Below are experts of layer 8 (counted from 0) of a mixture-of-experts language model. Rows are named router (the router's row for the expert) and show model dimensions 0-95. Each number is 500 + 40 x the weight over its row's rms, rounded and kept within 0 to 999. Numbers have three digits each.
After each expert's rows: a language model's description of what the expert responds to. This comes from a sample of Wikipedia text that the model never trained on.

# expert 2
router:542521489501501564473460545527534476588518487495535505464519541446552561524503530552527530489556568516401500493537502481532503541420479503470582512570474438484550569489429532423518518507464509496444436535491519489533495635532491481482480532475511500515455494510504497476488560470522529551
Consonant letters and clusters inside words, often opening a compound's second part, such as turbo-ch-arged, night-m-are, con-fl-icts, decision-m-akers.

# expert 42
router:462486593420533574471442509477523516593528555496511570545564546425513569491521517522498481463534535515490546485494501477501539486475494477486504429550452432498566558536447479524530445478501614516500486492474479452518509582480540479497492530518509467471514497526537540503541545486481420524
Latin word pieces in scientific names and taxoboxes, such as cul in Ranunculales, ce in Clostridiaceae, Order:, Family:, idae.

# expert 28
router:511561622491506559492491508514528500558501489448536530476563537509538583488498479525551515502550523486479537486505505511476485527452541471491520458518463479446532499528484504517517431528478561486534450527499530454564490622480526442521542484502614474389438491497510473456496521466552472515
Final syllables of personal and place names, often foreign, in tables and lists, such as -ova, -ić, -berg, -ford, -ka.

# expert 25
router:552500596520516556498484545440487388515466514445528500499564573547504554498499473558436587451503552521470505405547501504521507505477530480517520472553484503475523500473551508542498493542433566544542487521465536452499452568508521504459530518542547509481551476558584527474545523487486487514
Pipes, semicolons and colons between numbers in stats tables, plus birth-age markers such as (age, (born, (aged, and coordinates.

# expert 5
router:507580475458519596522484482496561522581474440469516585494531525487622526516468480512553488492538525501436520506552505491514505487470480545532547521521508464458559568542472568479563521493521578512518506536535489430516527593497491482501500501491530475424437480504497544458487530427532490518
Word pieces inside proper names right after a capital initial, in names of people, teams and places, such as Schne-id-er, K-ather-ine, Adir-ond-ack.

# expert 39
router:493540561468500572520558511468516478513510487447518582491442504478531549502539521549557533424524552507514581443568481439565500464464506457588521503542552468446515488450498511505476467528467538571504516559421529455562520518499538480471517523544549469440428486526541480462473532488531464529
Common nouns right after the, a or his in prose, such as population, village, song, match, theory.

# expert 12
router:485494523446512506525502544527517440564469422467559508515543513492574496444489485487551530507509484493427538521574490456514510505513477482521556475492459483411580520538485519452606543521499589499460499565494508499544544485541532447524463495506494434487461449537502533416534548456553441531
First fragments of words, often a capital letter or short syllable after a line break, quote or hyphen, such as I(ts), al, Ab.

# expert 45
router:500551558556549581478557568449517484498535491466566548500529540462529624478545532549551555510550561491472471441482484453485514460440467480513505485556456457457528476532479580519551457507440476515534516524480513466486455513494518406493527526494493471528496506527503530420502542457539463536
Digit chunks inside ISBNs, coordinates, measurements and data tables, such as 000, 00, :00, million, sq.

# expert 41
router:476510521497499522496482568458552464534489461487494536507550563421509517487536479537486534506562478476530550459479518390580461491473535455530543426564527458509508538529511538480549514530458491554499489523510531527565396516506469531484454541601563489458432506531534507427521496514514441523
Pipes, dashes, line breaks, headings and field labels that begin lines in infoboxes and tables, such as ==See also, Career, Place of birth.

# expert 14
router:528577550523500571479477500457502486477511469481516615465490497490557521495528540514531539464548566518524504470545489432556504507469515456537553443547522536471545508519469533474523431477493533522511461552488533477520474551481469408502500519540608453444468510581546497448459512516539431553
Head nouns of proper names for institutions, wars, leagues and places, such as War in World War II, University, League, Region.

# expert 26
router:495533579521541573499537487454518482516469506474561513493529586471506549489501530549568536493536550542534579418503509447513557504469511412531553451569560517462502498449494491551509445489495538573546471499437560461524497574450487453496532512515495471418478483557540480471500517480531483486
Closing brackets after numbers or units, often in table cells, such as 2), .7), mi), °W, plus some bare numbers in tables.

# expert 23
router:494575491486529512477545467516496493488492529472539515462508495503498563485512494514516516481559520452471584420533468434520524487437489457562507456545545447416495454461466475466495428478438525545496476494472564462542523567484535470485510568485552489406382488555556475458502537516513459500
Final periods fused to word endings like s., ed., ". and closing == heading markers, where a new line or sentence follows.

# expert 33
router:505477533490434500489471545511518442549502484508558531490480551471518576456508457551518548463486561494478569470537484490602561463465512489502537454521461400481566502466496567478570488560455529518478433509435506461576487590477568476503465520485516451512521489523501515487475570504565491493
Opening consonant clusters of longer verbs and nouns that are split into pieces, such as acqu-ire, dem-olish, comp-ute, cons-ensual.

# expert 40
router:506524532513499590512547509509513489544502497468589553531453534504519516442529480532502541430531499446442547436502473439541474479464484489516534395496492473494547530522513541473517549599414556547501510545445546476545464484510504500459532522513499433444538438522522552500466552507511416517
Prepositions following a verb, noun or number, such as in, of, on, over the years, during, through, from.

# expert 47
router:517589555536549550469510507495513473494477478482488527500561524518553550490501533520523563472513566453487524453540485472541534530475537423526481455572502444464474475503493492545518429519459560519478456545485574438488448552462553433499550488510576488470518474606579568481545485513495492510
Place and country names ending infobox or table entries, such as U.S., United States, New Jersey, plus Born: and Country: labels.

# expert 3
router:504524490439526549488560520474503543488494513489512504434512504494514536487503512525535506477506466513493563404498451445542581517487501429591525452622538426487484529478467476498503429472440523542485510536480549491528539524454513426481501545546521428472433448576553463527509491486548472483
Line breaks closing a list, table row, heading or paragraph, usually before a new section, table or list item.

# expert 30
router:582503563551495600508527558468509499505527538480494501498560545476486519462511472530546555447500539479406562434518468509540546442512459473562557479537514495513536493493507550550536510518392512523510520488457552486506458531457528387521480510575481472517505450546509526493522535473570514501
Leading digits of numbers in measurements, conversions, years and scores, often after an opening parenthesis, such as (8 in (843 ft), 3, 195.

# expert 36
router:545518550463484503458484575525530404517486505455504523524544589451464528468553471580480521496533508449447540451504497429518551471453531428536501461550512471480500532537466546491551453501471527535501515501484570400569450517514519434494473548516568480449497495519563538461514518452494470532
Dashes, pipes and line breaks opening list items, table rows or sections, such as - Elevation, | at a row start, and blank lines before headings.

# expert 4
router:496545539463460536475552481487523448577457458448509533509491555483502509485546484546517531488501527484483542460527459490526550547457535444516560518524454429461514510462450495571504465576441571571496502529515567495577509560539561454478504590541523448492490435554541477429479520499516459507
Auxiliaries and copulas right after a subject pronoun or relative, such as was, is, have been, plus to and not before verbs.

# expert 46
router:548571499555521512506502501501537461545516455451568590469498551480534486496558489508511553451555496465497550519503483454509526502483497467535590479530429504463521561497467562467525484493512586535471508546503502490537524563517470414469496520500544508473520441523540541448494505403532395562
Words inside titles of albums, songs, books and named venues, such as Love in I Love Rock 'n' Roll, Still, of.

# expert 35
router:503556522520477534487545481537499473554466485426533564502468516510538512476528445507490519434492512471488567472517473459505496512451470516542574411507537423439482490508508512513508493598453601588490467547494525480537475517503545505469516565541533463420481430539544539442503483419523476511
Conjunctions and clause openers like when, where, after, However, Even though, In 2000, linking narrative sentences.

# expert 16
router:558548613492491484533497489532545448531496497415562563462511514462458519439525476532486541473523531506480571461546487478536496516456495472501525458560468501474569496520421529505487454507502520540482496564426559487558474499467506474545499532566565477518460432520555534446436504435530445484
The and possessive determiners after prepositions, opening noun phrases and proper names, such as of the Royal, his, their, The New Yorker.

# expert 9
router:494564538443550557482462479469524523568496502501527524479535486499562540437485451533491549476556576479471481526611496529523543447483499493562561465533482486472546554552571530481589508558532551528544472529472552516546535602520466495500443516531537499507478532483489442456527528493538526474
Short syllables opening or continuing foreign names and place names in lists and tables, such as Z-an-jan, Gu, Ren, Kar, Los.

# expert 13
router:539550505537518500545509576466521487582501471457550549461511562514499488449526513525517495478524473520497556458560435483538573441458525471545503541559469505507464539476461478471528438522497552543465504569467480431546525495495474433445511488608534540450472459572559520484505550483525440544
Nouns, participles and a/an in film and TV descriptions or infoboxes, such as film directed by, Preceded by, written, Best.

# expert 20
router:462505517501496557508550503524553518523527468437521547473458516477535554445521409539492544454510547489508588465534521468556502491454498520538535450524526495482543542538447511527465444548416527571456482574465564439473467499488494492485521530496525472463477400557528570500446529443517464549
Words after the giving place, time or order, such as north, opposite, early, same, first, in phrases like on the south side.

# expert 37
router:473547473464478554530478497433495497573498471485556606505482524498569542508481512505533529454521505478454579449538493425549548519459535537597509496541528416445514506479501541461587466515484543518528466528489514435540512532495528498477541510510501476405467491513508512488402526478547456536
Everyday noun and verb stems, often later pieces of a word, before -ing or -ed, such as command, read, b-orrow, search.

# expert 24
router:512517507517544548523555523446510500589446473452519568449434533537551530453510483573515489468540545514488546390516458455524534476436494514539531457554484481477487530483490507493514474565495524565506508518455488460575502525523501457496529545565522473408547449568551554468440484521525488519
Main verbs and participles after be or to, such as used, known, located, described as, made, and ing-forms.

# expert 29
router:538548596503577522481517563492516483478503518472510541526587588538541574508538469503513496492537578461488500494587492492485574504481549480565529509526441508429511580518495522440508523513436504476542477493428508452533487563508594487510549519531494514461504458493485505503529525447572523503
Byte pieces of Thai, Japanese, Chinese and Korean text, plus accented letters in Polish, Czech and romanized names.

# expert 31
router:531544594504523544481482501513524458497443472467534522427581535496520514465514476544494531477542526506474544450505464447530492497477531461535556452534505510472511504519463499510535430513484576560489476551422548456545452580506501419453531539552560434431486474551509502462530469440560447518
Pipes and colons just before a person or team name in squad and results tables, often after country codes like GER, IRQ.

# expert 32
router:478502534484511570522544631425529473541530477462515565522543567405488524530532518564494521466558495481515488517495526449543509452474537478554525440553516438516570536553507529510563477526425486512458514528527515509520376515513493497507481510557510492488437494512518544484520513490548457532
Labels and values in infobox and identifier lists, such as Coordinates:, IUPAC name, Losses, Water, Died: April, plus numbers in stat rows.

# expert 27
router:522567549476543510460476579528522498494489482502512523411580500472558531479502498539554508497529588511417540461551464477526553528495440454529581467542463458497555532484434509513547471492477535563481444554495512513500502585465533396470470526529505475494512462532514515444486494463564474520
Single capital letters starting a split name or word, such as W in Wise, L in O'Leary, R in Routledge.

# expert 8
router:513545504492511586515486550503489448546494409474569556449477504497511506482572520531559559478523556488505553500539426424570506487478529487498550454533485519456513515523479561455497458509483536526476435597503522451505493501510451473484491496572522390499462494563531535492502515508536414525
Adjectives and nouns inside names of organizations and institutions, such as National, University, local, public, and of in Board of.

# expert 7
router:536520528527525578484461475431519432504450496522498492488581546495464549506532482560509565529533546539508521434507467499575443540458514499533556416546489507482492485509518536512566506532431537550502504526468558506550433506518513512479562578562544494503518482554498535401520457468548461544
Pipe separators between numeric cells in sports and election tables, plus semicolons in results lists such as 0; A; Ret;.

# expert 17
router:508537545527409572520472523546571462581514423440530537469495572496474516414479464547502500508515558487459604450523498481538516497454499535495543480524503515490513497520490511548522476527457539564463481564492559472539489503444500427457508541553503523480483437528562525465461542470552458532
Determiners, possessives and numbers before a noun, such as a, his, their, first, two, one son.

# expert 18
router:501456504508473535475473576441537405483549438490516496501528552529482494483532475615557558480530525493514556397544527481611521493472483512503542417523497454519484458502535595485525485476450502548457500546506509525537487551483518462455474492555502503485537499529473489454474498441569475513
Spaces, zeros, numbers and short headers in pipe-delimited sports and results tables, such as W, L, 0, Apps, Votes.

# expert 22
router:551527544450450503458481559496557438605460459433522504476519584488476513429501479529460533516483517483465597486533471525546564543453497468442554506505487463468532545457473519480519554565449527579496489509460506478570529500498573474466465522497475472488531465531526552488496548430551489498
Tokens opening a phrase after verbs or conjunctions, mostly a and an, plus opening quotes or parentheses with a first letter, like (th, "h.

# expert 21
router:496480498478504557485516498486489488561481451543558521492477536403542555489517467475506485466504534431500555511561495489522501455520445465468588464532474464472545536563510521467551554590484593478543479507453499482539532540509496476480443495475508423450461446537518490462548620475532495548
Latinate prefixes and the first pieces of long words, such as dis, re, inter, pre, con, as in fore-closure and diagn-ostic.

# expert 15
router:515484514499535575480487486496493464601498467472550536506490532454502600517518499535522518452562559483492543467526514458480515524439503510574542449577515469431509524517438534457538496545494568483499493553472499476579517583510503475488484529510528458388461496523481454479462597504535487540
Word-ending suffix pieces such as ation, ment, ization, ible, ator, on technical and scientific words, usually before of or and.

# expert 0
router:487542530520465527481556489460493448583490484466529570476521518468479528461553525523513527449505545535496583426532496427534530517425501497540608435545482479508510536479458522534509455536486531574485504548408546446525476530450488493510561529546524447454494483564523493475510536521526428541
Pronouns and subject nouns near the start of a clause, such as it, These, energy, plus the and table pipes in prose and lists.

# expert 11
router:500563499453496544477400497443484472523509512493568544482488513493543583531467529538494560483515563446457497527552533495604529492483539470519516489545508471404596586497511553512557449519480544508485446504496527482532497583515562499516501517464580501492459517545545458449484519483508508529
Middle pieces of split words, often proper names, such as rac in Barracuda, om in Ottomans, Colomb in Colombia.

# expert 6
router:519599570488497544489527497515497478548512463434586536454494523489500545481534506492547518435547572467493555498528493445519572510431499458539547465556489435456542511527491507504495448496487535552495498502464526495551479577462506420499528518516551454432443469565529484460470498471573437533
Given names and surnames of people and characters, often before 's, was or a comma, such as Jones, Isaac, Bart, Henderson.

# expert 10
router:552524500515493547428463466515515483547517474486557522504487519487504512494556474560495523482480550446512523462549489457538525508501514432512557463580484465525538552499497557507485487543491548627465491550412529494558484575455549487440419536537504448498497466584558540492508508458530439527
Conjunctions and list links joining parallel items, mostly and, also or, but, &, until, including, as in national and local.

# expert 38
router:474614545493539525491508559515498505494483474492476512499588516505616628502514494507566533488554584502423482495586453447490500533488503513493518495506476437476531533523537528481587487477504523495526492548517533495503516549494539482490489518511516467527437512507470505453533567446580494554
Single capital or accented letters inside foreign names, country codes and acronyms, such as ó in Łódź, U in KUW, G in EGY.

# expert 44
router:536577613548497528503506535506517513499516495444509528483551571510539546468495511508540552427496515550439557439567488498533524487456449493550538481571501467479494494522513545510536475549426527540507516519458512440485433527480491436460506510559526478474478460588593537504539538498528518566
Month names and year digits in dates, birth years and ranges, such as (born 1947), January 3, 1980, 23 October 2017.

# expert 43
router:524510517504481590516554553437504468526534489430529596506491523460499524469507525527546518445524535520512499371515506407572479511486525460512531424499554451506470529500522522484547480500480512551535535531499512488540490545505502519469507516577532479402492496516576461436543513486515446573
Column and heading words in stats tables and sections, such as Votes, %, Date, Rank, Location, score, Title.

# expert 1
router:522542521540504567502528506534520494588421464484537546432472547546537512431504473574474510499546518499502525417485490472523523491469513502515516447525523499515540528488512517504527477594463555524514457526480572494570477529492482437467544519580563452423536458568536530487465482530594453493
Past-tense verbs after a subject pronoun in biographies (took, won, joined), plus the prepositions of, in, for that follow.

# expert 19
router:505529615509499563441503479558523461467522436421499560478543528469529545446512471485471511428550550469477517528516500490536504534522506451501504459516468512433513546576467564540533466504461577518484483568465495459508488565469548465506473543499594463473478479564533495474501562451562483506
First names, middle initials and nationality or place adjectives beginning a multiword name, such as American, John, F., Costa, North.

# expert 34
router:517573582438483527467458556478535468550492521509562538442551515479567479511522486521558537458513492516448524523528443460541533447499434502518531437480450491417585550559488489485540493494478601479494463512524492488494524591487543464497508512551532474473489457522578499489467478444563479475
Capitalized first piece of a split proper name, person or place, such as Lor in Lorenzo, Pet, Cor, Nag, Catal.